{
  "n_experts": 128,
  "d_expert": 64,
  "moe_layers": [0, 2, 4, 6, 8],
  "router_score": "sigmoid",
  "normalize_top_k": false,
  "router_cosine_scale": 20.0,
  "norm_eps": 1e-06,
  "tie_embeddings": false,
  "beta1": 0.93,
  "batch_tokens": 65536,
  "steps": 4262
}
Below are experts of layer 6 (counted from 0) of a mixture-of-experts language model. Rows are named router (the router's row for the expert), down (a neuron's output weights, with its number) and show model dimensions 0-255. Each number is 128 + 24 x the weight over its row's rms, rounded and kept within 0 to 255.
After each expert's rows: "comes before" lists some tokens at least twice as common just after its tokens as in all text. This comes from a sample of Wikipedia text that the model never trained on. Tokens count by the router's weight.

# expert 124
router [101  99 146 104 140  61 146 103 160 112 139 156 138 146 127 128 151 113 110 122 121 182 135 142 114 109 108 154 118 121 112 120  96 125 161 130 155 122 108 126 124 146 127  77 178 133 122 149 109 126 159 128 104 137 148  88 126 204 132 145 113 126 149 129 107 132 159 145 127 122 142 102 160 134 143 146  81 121 128 158 106 152 126 117  76  84 147 113 160 149 125 110 133 134 113 126 148 138 133 159 147 147 108 106  99 155 171 140 115 153 135 151 122 120 119  96 122  98 149 130 103 121 109 128  93 117 152 184 119 135 123 128 132 153 114 157 119 141  85 156 152 106 105 130 129 115 175 110 143 100 120 149 117 138 123 148 100 124 117 114 137 107  85 145 127  64 128  96 131 101 141 103 132 115 186 197 111 142 134 109 159 157 146 120 111 109  86 118  99  85 175 123 147 142 149 135 166 150 150 123 139 124 114 101 121 132 197 140 152 118 118 149 126  96 129 102 155  91 140 162 139 172 126 154 138  92 105 148 138  96 112 136 146 136 149 100 158 150 115 127 130 117  98 134  98 143 147 135  72 133 177 160 110  93  90 133]
down1 [138  80 117 116 125  92  96 118 153  94 119 131 142 125 130 126 128 148 157 105 164 127 130 107 123 114 124 118 129 129 114 144 103 130 142 116  96 147 116 111 155 115 135 132 148 126  79  77 116  95 118 144 134 125 165 157 122 114 128 129 122 107  86 156 141 142 133 150 136 139 155  79 131 106 135 117 111 118 152 110 131 171 108 134 149  91 137 134 158 133 148 120 104 112 155 116 156 124 128 154 139 157 128 144 107 123 123 137 115 120 195 100 108 144 187 139 121 116 146 110 107 136 128 134 171 119 188 100  98 132 127 198 133 165 143 125 129  96 122 128 160 111 135 122 115 123  84 132 142 142 172 115 121  96 135 150 115  81 145  89 111 126  81 109 170 128 110 119 161 106 114 144  98 122 199 144 136 165 180 150 119 170 133 117 106 152 116 139 117 120 159 164 109 117 179  82 133 106 137 107 174 125 110 132 155 141 179 116 111 104 110 192 136 162 115 113 112 107 176 162 127 146 141 116 148 146 160  98 105  95 113 136 167 131 115  88 113 154 152 130 148 120 115 132 154  85 167 152 144 153 140 112 134 150  94 112]
down2 [112 151 136  74 118  99 103 126 150 108 117 104 159 131 103 127 126 156 111 140 124 155  80 125 160 149 151 162 133 108 134 143 180 124 171  90 121  85  77 100 150 161 141 125 139 107 130  96 161 152 152 127  95 132 111 105 148 113  83 132 101  99 132 164 132 140 102 116  80 153 141 156 113 108 150 184 107 176 122 112 138 155 126 112 148 155 174 180 120 167 100 135 106 122 124 144 124 151 155 177 128 176 109 147 174 107 159  96 138 125 151 141 135  92 151  89  60 156 153 166  98 109 151 174 118 123 112 112 129  68 145  99  99 123 143 123 139 114 125 129 136 114 107 158 170 109 148 103 137 126 136 150 135 120 109  94 160 145 145 131  84 125 108 155 113 110 150  97 119 109 128 110 131 154 122 147 159  92 140 123 109 110 110 160 120 158 114 116  74 105 145  87 147 115 167 135 113 136 122 110 145 144 103 127 165 132 127 105 129 132 111 183 151 152 123 138  95 137  93 115 133 119 147 104 122 130  85 147 135 155 123 139 118 148 109 120 133 126 138 133 133 101 135 154 122 115 118 106 134 125 109 143 150 131 103 158]
comes before: "2", "1", "3", "4", "5", "6"

# expert 33
router [106 106 142  93 138 174 130 104 138 110 129 194 124 106 109 143  81 103 102 149 144 157 130 140  93 110 140 128 130 152  76 125 107 176 100 119 159 129 132 153 117 122 124 100 119 149 100 174 123 149  89 116 128 122 149 117 150 172 140 138 148 169 135 121 114 142 124 134 119 129 130 100 132 126 148 161 113 133 199 100 117 128 115 162  54 113 127 108 139  88 136 100 101 123 145 147 142 131 102 185 157 139 167 129  99 155 124 123 113 153 120 109 131 125 126 130 120  80  95 125 130 136  89 131 104 108 123 177  85  99 157 153 151 123 108 160 124 135  84 118  99 169 113 146 118 144 128 158 144 111 162 130  73 131 106 120 137 106 122 128 147 183 100 145  98 121 154 163 113 120 147 115 102 153  82 154 130 108 178 114 129 160 125 126 126 116  99 107 100  82 163 110 162 112  93  96 176 109 139 114  95 142 134 139 110 139 122 130 130 131 147 161 168 140 148 116 136 157 102 136 129 106 112 109 132 131 117 168 143 111 149 148 119 144 124 116 112 132 140 113  84 148  80 154 140 125 111 162 131 102 170 155 136 132 107 118]
down5 [115 173 138  85 111 158 109 141 111 136 130  62 162 127  90 153 128 138  87 163 174 145 118 123  92 111 111 120 109  73 155 136 121 106  86 141  68 145 119 161 130 113 124 105  85 133 122 129 134 132 125  91 137 163 105 108 139 118 139 144 169 110 136 148 146 149 106 158  93 134 111 107 106 136 120 101 106 122 114  87 180 141 133 146 152 142  86 108  85 107 120 149 130 124 111 139 129 128 126 119 131 182 178 137 129 126 153 146 122 157 119 128 169 191 164 124 119 139  98  90 157 120 112 173  93 107 142 102 142 116 147 132 134 122 161 165 135 128 135  95 137 114 144 164 146  89 140 155 163 136 136  62  91  81 155 141 130 155 159 146 120 133 145 149 106 130 123 158 115  94 110 134 148 120 171  91 111 170  95 132 163 151 121 157 101 137 145 159 114 135 118 108 111 124 112 166 141 128 139 155 135 149 147 123 145 142 126 161 146 175 141 122 129 148 121 103  70 155 140 134  95 137 112 117 151 140 138 143  94 128 111 154 167 139 139 140 115 119 153 157 164 119 121 126 127 113 105 143 130 141 104 136  87 143 154 110]
down6 [131 109 131 154 155 118  87 169 136  74 101 148 156 153 150 153 128 123  99 130 134 108 175 100  94 112 124 100 165 120 118 134 105  94 100 148  92 111 125 143 119 129 144 103 121 137 126 196 113 118 140 168 124 162 123  90 129 148 144 130 103 180 144 167 158 119 137 124 107 133 125 119 113  67 116 102 126 116 198  96 120 143 126 166 158  95 131 133 142 136 176 120 139  68 135 133 114 100 157 203 101 133 116 112 110 101 145 153 133 165 176 122 127 123 111 111  99 128 148 137 129 144 138 123 155 145 168 101  75 105 117 156 130 118 138  95  85 120 161 129 109 149 139 114 138 130  82 108 105 152 134 119 147 143 162 157 123 119  95 124 118 117 133 168  94 157 141 149 138 119 102 132 123  89 116 127 112 145 127 146 114 135 183 114 124 100 172 118  81 135 131 120 122 142 138  89 109  86 107  91 152 141 110 103 141 129  85 167 148 133 121 125 118  84 139 113 129 126 144 141 150 124 105  65 158 148 132 118 134 138 127 139 105  97 124 157 127 131 154 133  98  95 110 136 129 138  99 117  97 144 132 159 139 124 109 116]
comes before: "1", ".", "2", "′", "\n", "°"

# expert 74
router [119 143 124 119  97 154  99 111 119 142 139 161 143 145 120 176 151 137 109 118 135 174 143 122 116 149 138 144 167 140 136 149 116 137 114 153 164 107 112 131 146 147 111  81 113 169 171 136 154 157  86  79  98 133 135  96 125 152 135 130 143 136 145 119 102 170 133 147 152  90 128 125 151 146 111 159 126  59 125 148 181  98 117 121  80 123 151 120 163 161 125 109 106 172 114  99 108 158 124 172 110 156 160 167 109 117 121 128 139 116 126 104 102 131 114 109 167 126 152 124  82 141 100 146  81 115 137 165 120 124 149 118 150 106 140 178 119 123 150 159 143 146  88 118 128 123 136 148  96  84 181 137 105 122 112 150 139 123 158 143 142  91 116 120 166 135 152 126 134 115 128 138 121 151 138 127 100 152 140 141 149 138 175  74 130 114  76 146 153 107 162 150 131  98 100  88 134 151 173 143  93 128 117 133 150  79 196 117  95 142 177 128 166 128 139 112 132 128 118 162 149 101 132 125 123 104 101 131 148 109 148 127 126 147 100 134 138 167 126 143 134 155 123 104 100 161  98  99 121 106 115 135 133 142 152 151]
down0 [104  81 128 130  94 133 133 133 174 114 123 116 137 131 131 158 135 101 160 113 135 114 115 127 113 123  98 106 111 122 101 126 117 104 172 120 132 138 147 109 119 148  99 160 142 135 114 166 134 147 136 121 117 124 160 138 176 107 110 105 136 167 149 145 126  81 128 124 151 107 119 160 124 123 122 155 100 122  74 105 137  75 137 119  88  92 160 122 110 125 150 109 137 143 188 149  84 107 108 109 166 154 148 145 139 125 129 162 156 152 168  89 168 149 101 110 114 123 141 120 127 161 143  92 170 112 102 149 123 140 165 164 154 130 159 102 129  86 134 155 151  93 127 122 145 126 101 148 134 114 103 123 185 151 123  80 161 102 158 146 109  82 131 124 134 111  98 145 147 136 131 154 138 141 169 143 157 135 102 124 135 160 124 118 114 144 123 140 103 122 122 159 153 118  95 123  85 125 109 119  93 146 158 139 171 115 123 126 128 117 132 139 132 130 134 124 138 175 114 157  98 113  51 127 133 123 148 132 142 151 169 146 125 118 116 165 133 145 120 109  98 137 167  92 119 182 169 137 112 133  97  86 166 127  63 160]
down1 [176 102  94 155 101  85 131 138 124 161 115 128 112 136 142  98 142 120 110 135 144 124 118  95 127 146 158 143  99 112  90 121 153 113 137 129 131 128 129 136 151 132 167 108  81 122 110 188 154 164 112 118 137 131 144 131 142 157 119 142 135 133  85  97 120  93  65 189 124 115 124 123 106 144 118 124 109 153 103 162 152 128 105 165 153 113 133 118 146 126 131 117 150 138 113 102 136 147 146  96 119 124 103 103 108 131 125 143 115 102  92 119  98 190 139 127 126 169 132 163 133 159 153 119 136 139 135 125 124 126 159 110 140 158 134 140  97 118 129  86 112  93 106  90 129 105 123 138 127  86  87 160 152 144 132 170  95 136 105 100  76 108 114 139 116 160 196 124 126 102 108 147 134 106 106 154 133 136 130 140 139 155 108  88  92 113 104 133 109 127 150 185  62 147  97 150 165  69 132 136 109 121 150 143 111 142 123  89 113 123 137 128 156 136 153 118 151  96  79 150 144 120 104 102  89  74 117 107 144 100 152 153 150 126 141 131 134  74 160 122 133 107 125  99 124 110 123 125 106 104 154 105 156 132 121  93]
comes before: "\n\n", " The", " He", " In ", " In", " This"

# expert 38
router [103 135 171  87 122 140 121 161 121 119 155 157 130 125 148 141 146 129 111  96 175 123 149 120 122 123 142 138 151 102 156 147 128 173 115 168 154 107 114 150 132 132 138  86 141 124 109 135 130 163 119  78 122 128 101  83 118 138 132 102 165 159 159 133 120 130 142 162 109 133 151 130 131 161 127 147 122  87 132 150 156 135 144 142  96 106 135  73 163 174 152 128 117 115 143 156 174 145  81 132 123 139 156 153 123 127 129 112 155 128 140 114 106 121 150 116 165 117 158  90 118 139 105 133  65 164 106 177 124 120 138 112 150 119 153 199 138 116 120 131 159 188 115 118 101 115 112 121 138  66 166 121 102 121 138 145  85 147 150 118 153 140 139 107 131 123 140 136 130 144 106 139 133 148 132 131 137 105 165 129 166 133 177  93 130  93 130 121 126  82 156 126 142 152  91  76 139 149 157  85 120 132 122 118 105  87 192 109 111 144 101 127 190 105 152 117 102 126 144 113 125 127 137 162 110 159 119 147 149 113 136  95 113 132 159 102 114 157  96 134 130 151 107 123 122 182  93 116 145 123 133 146 126 100 108 120]
down1 [102 150 159 138 100 138 158 130 106 117 127 162 118 124 122 121 163 100 105 110 127 143 159 109 167  61 108 101 106 131 123 109 120 119 132 144  94 107  88 128 113 108 120 118  71 128  84 153 124 149 147 190 138  97 142 162 141 163 113 100 159  99 158  91 154 103 173 171 101 165 116  89  82 130 137 136 157 137 150 147 118 100 114 118 126 141 187 121 149 133 114 154 127 128 126 112 111 161 198 150 153 119 125 142 154 146 122  59 122 141 112 144 127 125 133 144 100 126 139 171 113 149 127 119 161 144 117 173 134 112 114 123 149 121 129 155 106 157 113 123 128 155 137 136 117 113  94 165 117 186 130 155 162 139 157 139 136 143 106 115 105 153 118 158 105  89 154 113 101 134 117 131  87 130 118 138 128 117 167 132 143 131 165 123 147 123 123 102 128 130 100 123 104 127 203 136 171 138 106 139 171 107 114 171 163  99 124 112 100 160  87 138 151 119 146 107 149 121 112 102 121 121 130 132 114  89 100 106 109  91 155 165  81 129 128 119 124  86 129 146 148 146 133 120 117 142 136 167 119 143 137 148 143 117 128 139]
down2 [113 167 138 149 120 166 108 152 169 133 154 163 118 110 124 120  70 131 165  88 106 141 175 132 108 147  97 132 147 101  94 115 182 102  95 108 155 104 147 144 128 125  96 146  85 140  93  97 113 130 110  92  87 140 116 117  72 122 150 127 124 136 179 146 155 158 126 120  80 149  84 120 161 114  88 108 156 101 140 118 137  92 103 121  90 155 140 106 136 185 134  77 143 115 111 119 126 123 153 101  93 165 125  82 171  78 111 103  85 118 143 111 142 144 148 135 116  87 165 122 158 155 104 114 140 100 122 122 123 126 112 120 153 116 123 133 114 131 157 112 150 145 121 137 185 139  88 100 142 147 119 118 101 171 136 138 101 137 145 117 116 135 145 106 164 117 126 126 122 102 135 139 161 141 144 138 113 161 131 139  98 127 143 139 127 152  84  78 127 140 148 151 144 160 147 137 109 132 140 158 121  85 112 125 151  71 115 114 139 121  99 161 121  89 157 127  93 146 152 112 110 126 119 132 145 124 124 146 144 112 156 157 105  94 157 116 145 145 137 143 154 109 135 147 115 135 130 115 110 121  92 162 138 143  98  92]
comes before: "\n\n", " The", " He", " In ", " In", " This"

# expert 65
router [103 101 145 104 135 140 140 107 137 124 146 127  97 103 103 113 115 123 113 163 169 166 110 128 120 134 147 123 117 126 113 161 130 175 156 139 126 145  91 156 105  74 139 115 142 132 151 194 116 127  98  82 103 126 124 100 123 135 143 134 164 132 151 123  90 158 107 141 134  99 168 107 108 149 126 151 102 109 147 110 156 124 146 156  79 106  92 150 132 128 127 134 171 153 102 110 162 129 111  99 120 124 139 154 107 152 125 162 129 100 106 142 132 147 137 100 156  81 156 115 126 145 120 144  78 104  90 171 120 140 142 151 136 124 123 148 146 113  97 123 153 146 118 113  86 143 112 129 119  90 146 163  44  97 117 148 121 128 141 100 148 140 119 121 128 129 105 161 129 161 135  58 154 167  88 175 135 118 114 108 135 152 118 119 109 135 116 150 127  80 136 134 117 122 120 111 187 156 147 129 138 128 130  89 119 104 142 137 129 134  97 142 163 139 126 108  89 161 137 121 149 106 133 168 113 132 106 161 138 105 117 139 198 128 150 135 129 142 135 140  88 131  91 112 135 149 117 123 116 145 169 196 100 153 120 112]
down1 [123 118 143 147 139 146 116  92 152 116 117  93 120 151 150  88 140  91 141 125 131 144 172 103 129 118 165 115 110 120 153 127 143 100 118 127 103 167  97 106 120  98 129 144 111 137 128 124 164 138 121 138 128 162 173 166 106 124 136 175 113 154 126 159 102 115 129 157 159 129 152 117 109 123 137 133 110 111 128  79 137 133 170 113 150 143 127 102 116  95  88  91 117 161 101 130 127  95 112 112 160 147 119 129 110 152 129 126 108 126 146 171 135 123  97 107 124 152 122  59 128 131 141 141 136 143  88 104 141 147 118  99 118 141 142 129 109 120 102  76 140 138 147  93 166 122 113 146 165 126 167 164 105 148 126 157 103 137 103 117 118 121 154 106 167 118 118 165 112 170  89 143 185 131 125 102 113 115  85 110 130 137  99 102  92 172 106 139 123 142 150 112 137 118  96 102 121 201 148 145 132 170 107 116 166 154 151 125 109 121 113 169 137 124 114 113 103 116  85  91 162 153 102 107 127 135 101 132 119 127 119 140 138  70 132 170 133 178 108 106 160  78  83 115 104  95  98 139 147  97 121 117  90  94 132 112]
down2 [123  86 155 125 154  93 127 114  95 166 116  79 110 140 199 122 109 104 139 178 128 127 146 134 138 124 147 111 169 176 108 137  98 148 101 113 135 108 138  88 114 146 108 148 110 108  92 142 140 139 119 109 133 135 132 122 145 102 130  99  76 143 111 160 145 122 112 134 124 171 130 112 107 130 154 135 130  89 107  76 130 115 154  93 161 128 109  91 121 121 135 120 100 171  84  67 137 127 125 153 138 173 100 140 112 105 146  97 161 130 125 144 130 130 154  90 134 112 106 156 126  64 106 149 172 124 161  91 144 121 146 102 110 164 163  96 134 119 158 104 167 118 131  95  82 101 115 144 114 155  89 112 127 115 132 140 140 191 146 132 114 149 119 149 113 164 118 111 117 140  96 151 145 152 152 123 109 157 130 124 124 132 127  74  93 121  90  99 118 139 133 167 116 131 155 145 130 115 146 119 125 124 118 122 131  73 145 127 109 125  94 113 143 139 155 152 133 131 116  92 143 137  85 122  98 104  89 116  78 144 102  92 139 139 111 172 141 130 135 118 110 106  99 128 133 167 127 156 139 118 130 101  91 126 111 143]
comes before: " | ", ".", ",", "; ", " |", "–"

# expert 39
router [144 134 106 129 161 118 120 131 139 141 145 192 125 171 165 159 144 132 158 108 128 188 153 106 125 111 129  86 136 126 136 149 128 138 126 133 162 113 111 124 109 152 134  96 160 142 146 140 142 130 101 121 105 128  95 125  83 178 136 102  68 149 135 144  94 150 155 140 107 108 148 158 148 166  93 132 106 126 170  98 121 103 130 163  89 108 135 120 125 124  96 127 135 147 106 145 125 174 120 132  99 140 166 125 134 137 108 124 148 122 142 111 147 109 135 120 145 102 124 126 118 126 118 155  85 140  84 156 146 104 122 131 144 149  90 168 113 125  90 142 119 127 146  91 140 140  82 114 153 119 163 168  86  87 108 125 162 118  53 127 126 148 133 153  94 105 126 118 147 162 116 103 171 166 146 166  87 124 150 119 132 142 133  78 144 129  87 121 132  92 147 139 126 124 145 141 130 139 162 143  82 178 139 102 105 137 175 154 138 136 136 153 112 165 111  66 124  91 119 133 129 120 132 130 157 155  99 126 162 142 133  91 158 151 156 114 114 151 122 109 115 124 101 127 123 131 158 134 159 136 171 130 160 159 117 116]
down2 [124 111 122 106 124 117 128 143 142  87 114 122 123 133 121 124 117  97 118 123 129  89 116 152  53 112 115  65 149 102  97 136 157 150 132  85 131 126 141 159  96 151 147  80 109 143 130 142  95 141 113 123 133 106 115 104 134 139 118 103 144 175 111 111  98 111 128 126 124 142 136  96 110 160 147 170 108 126  89 132 126 139 107 106 150 152 144 139 139 155 103  95 119 115 122 129 110 118 168 115  83 152 113 136 147 105  93 125  69 137  98 112 111 129 165 134 115 127 114 170 103 135 117 191 133 137 151 158 101 130 138 135 135 136 125 114 133 164 122 167 150 100  98 139 161 146 142 139 144 128  87 143 168 177 146 118 166  94 127  77 123 145 115 102 104 129 145 150  95 156 121 163 148 183 128 133 112 164 154 143 128 116 167 164  99 134 104 101 135 120 147 111 130 169 168 117 123 120 118 122 141 123 209 123 125 131 112 133 128 168 101 133 132 110  90 129 129  90 154 139 119 119 114 110 113 155 120 132 137  83  60 162 147 100 120 127 154 117 140 160 112 129 160 143  98 138  87 124 178 103 127  91 112 110 123 143]
down3 [102 134 136 141 111 127 182 120 111 140 126  83 154 125 115  97 140 114  96 136 180 102 166 172 139 148 151 144  97 148 127 124 121 107 122 181  81 141 152 126 103 122 133 140 149  96 150 152 132 133 125 144 104 114 131 138 126 113  92 105 138 121 143 128  97 115 145 121 114  69 128 149 167 147 131 106 147 107 119 113 183 123 138 119 104 145  96  78  97  99 153 137 138 111 158 119 135 112 117 112  89 100 114 100 149 146 117 173 116 156 163 133  97  60 120  88 120 110 106 118 127  96 158  93 151 141 146 121 158 130 104  77 115 130 100 118 136 118 126 128 117 133 150 134  63 151  71 156 112 107 115 166 166 146 106 187 118 130 116 105 119 101 159  93 124 122 147 174 132 125 160 148 101 176 115 115 102 105 159  90  93 142 137 134 135 147 123 123 142  74 113 115 132 112 123 124 129 101 126  99 108 122 149 104 140 109 110 150 143 104 140  97 149 101 147 196 138  99 125 109 130 125 148 138 136 106 142 123 102 128 112 114  98 127 134 126 157  85 129 108 146 132  99 122  94  96 106 163 148 101 132 100  92 150 107 135]
comes before: "2", "1", " ", "29", "30", "10"

# expert 104
router [136 116 132 145 109 138 135 151  77 111 164 176  88  96 165 157 149 133 124 147 141 152 140 148 138 120 114 153  99  96 119 147 119 143 139 129 162 110 147 157 106 163  98  71 116 122 131 130 109 142  76 110 114 105 151 118 144 139 130  60 177 163 150 160 105 129 124 122 127 129 130  78 111 109 104 157  97 141 135 110 130 169 101 138  18 130 109 108 110 168 157 103 191 167 111 142 119 147 146 120 107 159 130 121 153 112 152 111 135  94 109 110 143 114 123 100 149  86 119 126 129 103 128 158 106 127 100 165 121 150 137 121 115 136 100 182 140 137 112 142 100 131  98 133 123 128 126 117 153  79 137 191 126 117 110 112 128 102 123 112 177 102 111 130 117 113 150 134 138 139 112 129  87 140 117 174 126 150 184 127 179 159 147 120 121 118  97 156 119  91 119 133 132 141 122 111 167 157 142  90 121 153 109  85 120 149 149 114 122 129 106 133 133 106 116 107 130 133 133 103 122 140 118 172 138 155 112 132 167 136 112 137 137 169 104 140 124 139 121 111 134 155 111  97 116 157 119 110 110 109 153 135 132 128 123 145]
down0 [164 163 145 180 135 112 119 148 160 146  91 111 106  80 131 140  96 126 112 149 124 139  95 116 124 139 147 105 157 156 184 121 151 127 151 158 156 115 147 122 140 118 156 127 109 121 110  94 121 157 126 130 137 124 120 119 164 150 148 148 117 144 152 157 107  85 138 101 100  93  78 118 132  62 161 103 139 100 157 130 151 130  98 122 141 150 150 157 107 101 108  95 137 125 115 114 139 136  90 142 145 168 108 114  86  92 143 112 117 102 113  96 124 140 109 101 168 170 104 137 150  84 121 111 108 167 127 131 117 157 135 145 167 113 152 123 150 127 132  98 141 110 121 155 109 126 106 122 135 141  91 135 133  88 153 171 131 136 128 102 129 140 123 118 114 148 109 119 106 133 122 151 123 186 120 130 110 109 110 147  99 144  89 147 114  95 147 108 132 103 107  92 130 162 130  91 101 120 148 113 136 145 117 111 119 148 118 125 115 127 122 181  93 125 133 144 178 162 108  87  94 133 122 186 188 147  96 142 112 198 102 138 129 122 138 131 133 144 196 171 122 122 150 117  85 130 138 135 112 160 161 123 101 129 129 133]
down1 [124 117 124 127 106 118 159 133 121  78 150 169 133 101 109 122 122  80 139 136 117 132 148  95  71 121 117 127 166 126  94 158 137 133 162 130 112 122 103 141 151 104  77  76 121 169 161 113 123 137 136 120 152  83 103 144 123 133 120 126 108 174 149 118 147 167 138 144 159 138 116 152 144 139 112 123 168 172 141 160  95  80 138  85 150 145 153 122 127 127 135  74 119  88 178 140 174 127 119 134 159  98 106 138 154 153 107  97 128 159 105  91 127 110  64 111 146 110 157 139 130 123 131 126 160 146  97 148 108 136  96 144 130 117 117 112 102 141 118 148 137 161 135 101 116 142  98 160 118 134 144 106 115 116 134 162 119 115  98 136 128 109 124 150 162 155 123 114 153 113 142 124 158 151 131  86 108 136 168 151 121 120 124 159 109 124 159 149 115 137 132  72 111 147 156 116  68 144 155 156 119 121  80 122 129 122 106 126 112 103 119  94 115 119 132 119 131 124 147 185 158 160 145 157 105 127 196 139 148 152  99 161 121 137 171 133 124 120 114 185 113 144 131 146 140 127 112 150 114 151 134  70 102 118 120 131]
comes before: "\n", "\n\n", " % | ±% |", " % |", " x", " —"

# expert 114
router [154 131 142 139 136 128 138 110 134 119 149 163 129  94 110 142 127 107 109 113 158 160 154  90 104 140 123 130 112 139 116 151 131 142 108 119 135 123 102 107  57 100 120  77 139 163 138 133 101 152 120 131 115 166 177 115 153 132 114 131 137 187 141 161  93 160 146 172 116 141 130  89 150 165 160 153 143  99 157 145 124 155 111 150  97 117 140 115 157 105 169 117 113 169 141 138 171 134 119 155 103  55 172 119 167 142 110  81 154 147  89 120 153 150 124 153 139  98 131 114 133 162 113 102 115 150 101 137 122 126 125 143 140 158 102 174 130 133 142 128 126 151 142 102 103 133 152 113 106  79 172 144  90  92 117 123 143 147  94 109 168 145 110 110 123  98 162 113 155 120 141 120 137 127 146 149  97 115 160  80 145 190 175 111 129  89 135 133 121 102 164 106 114 116 101 131 152 133 132 111  97 120 144 125 119 105 152 107 122 128 140 132 152 140 126 111 151 142  90  86 122  93 147 146 154 113  85 141 165  96 105 170 140 119 111 153 160 163 126 142 124 132  80 125 112 144  97 125 148 123 140 140 130 112 104 106]
down0 [ 90 135 139 125 127 143 159 130  87 125 131  79 150  72 134 147 135 135 112 157 166  91 143 139 176 131 104  94 118 129 130 125  88 127  71 126 166  80 151 138  78 146 176 131 149  84  85 131 125 144 108 114 103 106 147  96 156 129 121 123 143 109 142 144 144 142 127 113 156 112 156  98 177  71 142 168 130 137 189 157 136  81 149 134 119 117  72 102 131 127 153 150 163 158 121 127 123 134 155 117 122 172 143 128 117 132 147 107 135 136 140 161 129 137 138 148 152 165 146 111 120 152 139 132 184 109 150 144 132 146 176 167 128 133 148 156 111  96 124 131 145 133 143 138 153 114 117 140 134 100 112 137 158 142  93 150 117 123 116  82 145 120 154 140 139 165 111 146 124 163 115 128 129 150 126 101 169 125 146 144 136  93 108  66 116 132 145 101  96 114  90 152 163 146 102 135 112 146 151 146  83  94 113 122 128 116 142 134  99 114 129 113 132 111 123 124 121 130 145 144 154 108  83 114  68 137 133  91 109 145 118  99 111 132 128 112 117 140 121 101 136 123 144  89 116 116 164 136 149 142  97  67 107 135 157 105]
down1 [104 151 111 153 140  89 111  96 120 162 117 105 138 158 131 132 148 150 127 102 142 108 150 135 108  73 156  86 186 109 133 132 108 158  95 116 148 137 122 114 130 129  92  87 127 140 124 137  89 105 118 135 150 128 156  91 172  92 155 143 105 186 114 143 147 163 130 127 136 106  89 116 121 156 116 114 143 106 117 124  94  91 131 151 142 123 150 169 117 116 150 111 147 136 137 132 136 110  92 119  88 125 136 119 156 140 170 187 127 122 113 113 156 162 181 113 143 107 123 102 126 152 129  84 137 104 159 121  96 158  62 143 164 123 108 118 111  94 121 111 165 122 119 161 142 139 145 155 134 101 144 153 139 171 138 127 102 156 130 130 108  95 120  96 124 156 128 125 125 105 109 135 139 143 119 125 115 143 136 111 132 166 138 138 154 110 117 121 123 188 121  93 116 163 118 112  66 126 106 141 110 143 120 109 102 168 158 115 158  99 134 167 124 121 105 132  91 128 171 153 132 131 115 143 119 126 179  99 102 117 143 144 141 148 169  83 145 138  91 110 116 162 153 127  92 168 157 165 125 120 181  95 140 142 142 110]
comes before: ".", ",", "\n", ", ", " and", ", the"

# expert 47
router [178 137 168 100 124 110 135 144 122  88 117 168  77  91 166 133 110  88 104 103 112 152 151 131 148 123 127 146 149 120 123 150 153 142 125 115 130  97 137 133 118 173 127  78 129 146 119 160  95 138  78 107 136 119 117 107 113 172 116 116 163 122 109 144 107 146 129 145 139 107 111 109 106 157 120 113 120 128 158 143 104 113 126 132  17  83 118 118 144 147 152 146 140 156 156 115 172 128 112  98 127 137 165 146 130 139 137 107 153 100 123 124 136 145 162 147 138  99 190 125 151 117 125 178 102 114 155 151 152 120 166 154 166 135 154 170 147 124 127 137 105 130  88 100  99 126 111 124 133  91 148 128  82 123 125 125 110  82 122  73 156 136  89 105 137 139 107 140 138 119 125 104 162 152  92 147 122 123 183 144 141 167 137  87 125 116 107 153 157  92 129 144 107 129 107 146 159 107 152 155 116 134  90  92 135 136 128 126 126 112 120 118 127 132 131  79 163 127 144 125 141 148 137 141 173 140 123 148 118 129 116 117 126 137  96  95  84 147 118 115 118 171 122  98 144 161 136 150 154 155 129 157 142 103 123 122]
down1 [152 119 147 157 162 110 106 119 157 137 127 135 159 122 137 101 124 120 118 103 128 100 101  98 131  91 136 147 170 140 128 123  72  85 104 129 136 141 156 134  96 139 143 128 130 110 122 139 147 105 136 128 162 158 144 147 118 117 154 165 126 155 159  88 104 162 129 154 136 127 115 100 128 142 108 164  89  84 137 135 112 131 104 103 142 130 128 126 124 128 102 143 123 152 102 153 134  79 148 101 130  90 110 130 147  99 116  88 149 122 156 131 126 136  90 129 144 134 108 132 128 127 151  87 151  99  85 129  89  85 149 115 150 102 114 167 172 106 102 163 141 137 133  78 130  98 155 106 120 138 163 180 141 117 169 110 145 130 116 144 116  96 138 124 133 108 152 140 167  90 134 107 135  92  98 116  78 120 114  60 123  86 142 126 116 137 115 145 114 115 120 104  93 131 151 155 121 123 158 119 130 107  70 105  78 114 141 140 128 145 109 149 170 124 123 109 134 149 133 118 101  95 111  83  96  96 112 107 146 117 123  63  88 109 118 141  71 125 126 158 104 137 106  88  71 138 164 139 131 139 122  99 105 166 121 139]
down2 [ 63 129 162 155 180 109 121 115 130 139 113 117  98 103 127 133 125 156 136 150 125 111  91 139 162 142 119  97 103 140 140 166  96  89 128 167 164 165 126 125 128 105 123 137 143 154 137 125 119 129 131 104 142 105 152 151 111 141  86  88 140 125 122 132 130  90 118 118 120  98 124 110 116 168  99 117 105 142 125  59 182 100 134 175 129 132 101 144 105 126 113 140 170 138 102  93 147 103 166 144  95  94 110 156  84  61 141 104 131 127 184 129 127 110 128 116 134 121 129 108 167 133 108 102  87 146  72 109 149 145 102 143 104  71 143  88 133 125 171 129 115 132 145 118 133 142  93 146 169 157 134 100 130 126 104 143 150 138 118 132 123 126 129 135 142  88 161 135 136 160 113 105 140 143 146 131  89  79 123 111 146 138  93 158 166 152 130 119 124 115 112 147 140 135 106 125  97  95  88 104 117 157  93 115 124 122  92 113 126 139 113 130 128 168 132 114 114 143 209 157 107 110 131 150 105  91 161 149 113 113 141 139 145 148 119  92 145 105 126 108 121 150 133  90 122 160 147 104 131 127 165 140 107 117 115 129]
comes before: "\n", "\n\n", "6", ":", "3", ": P"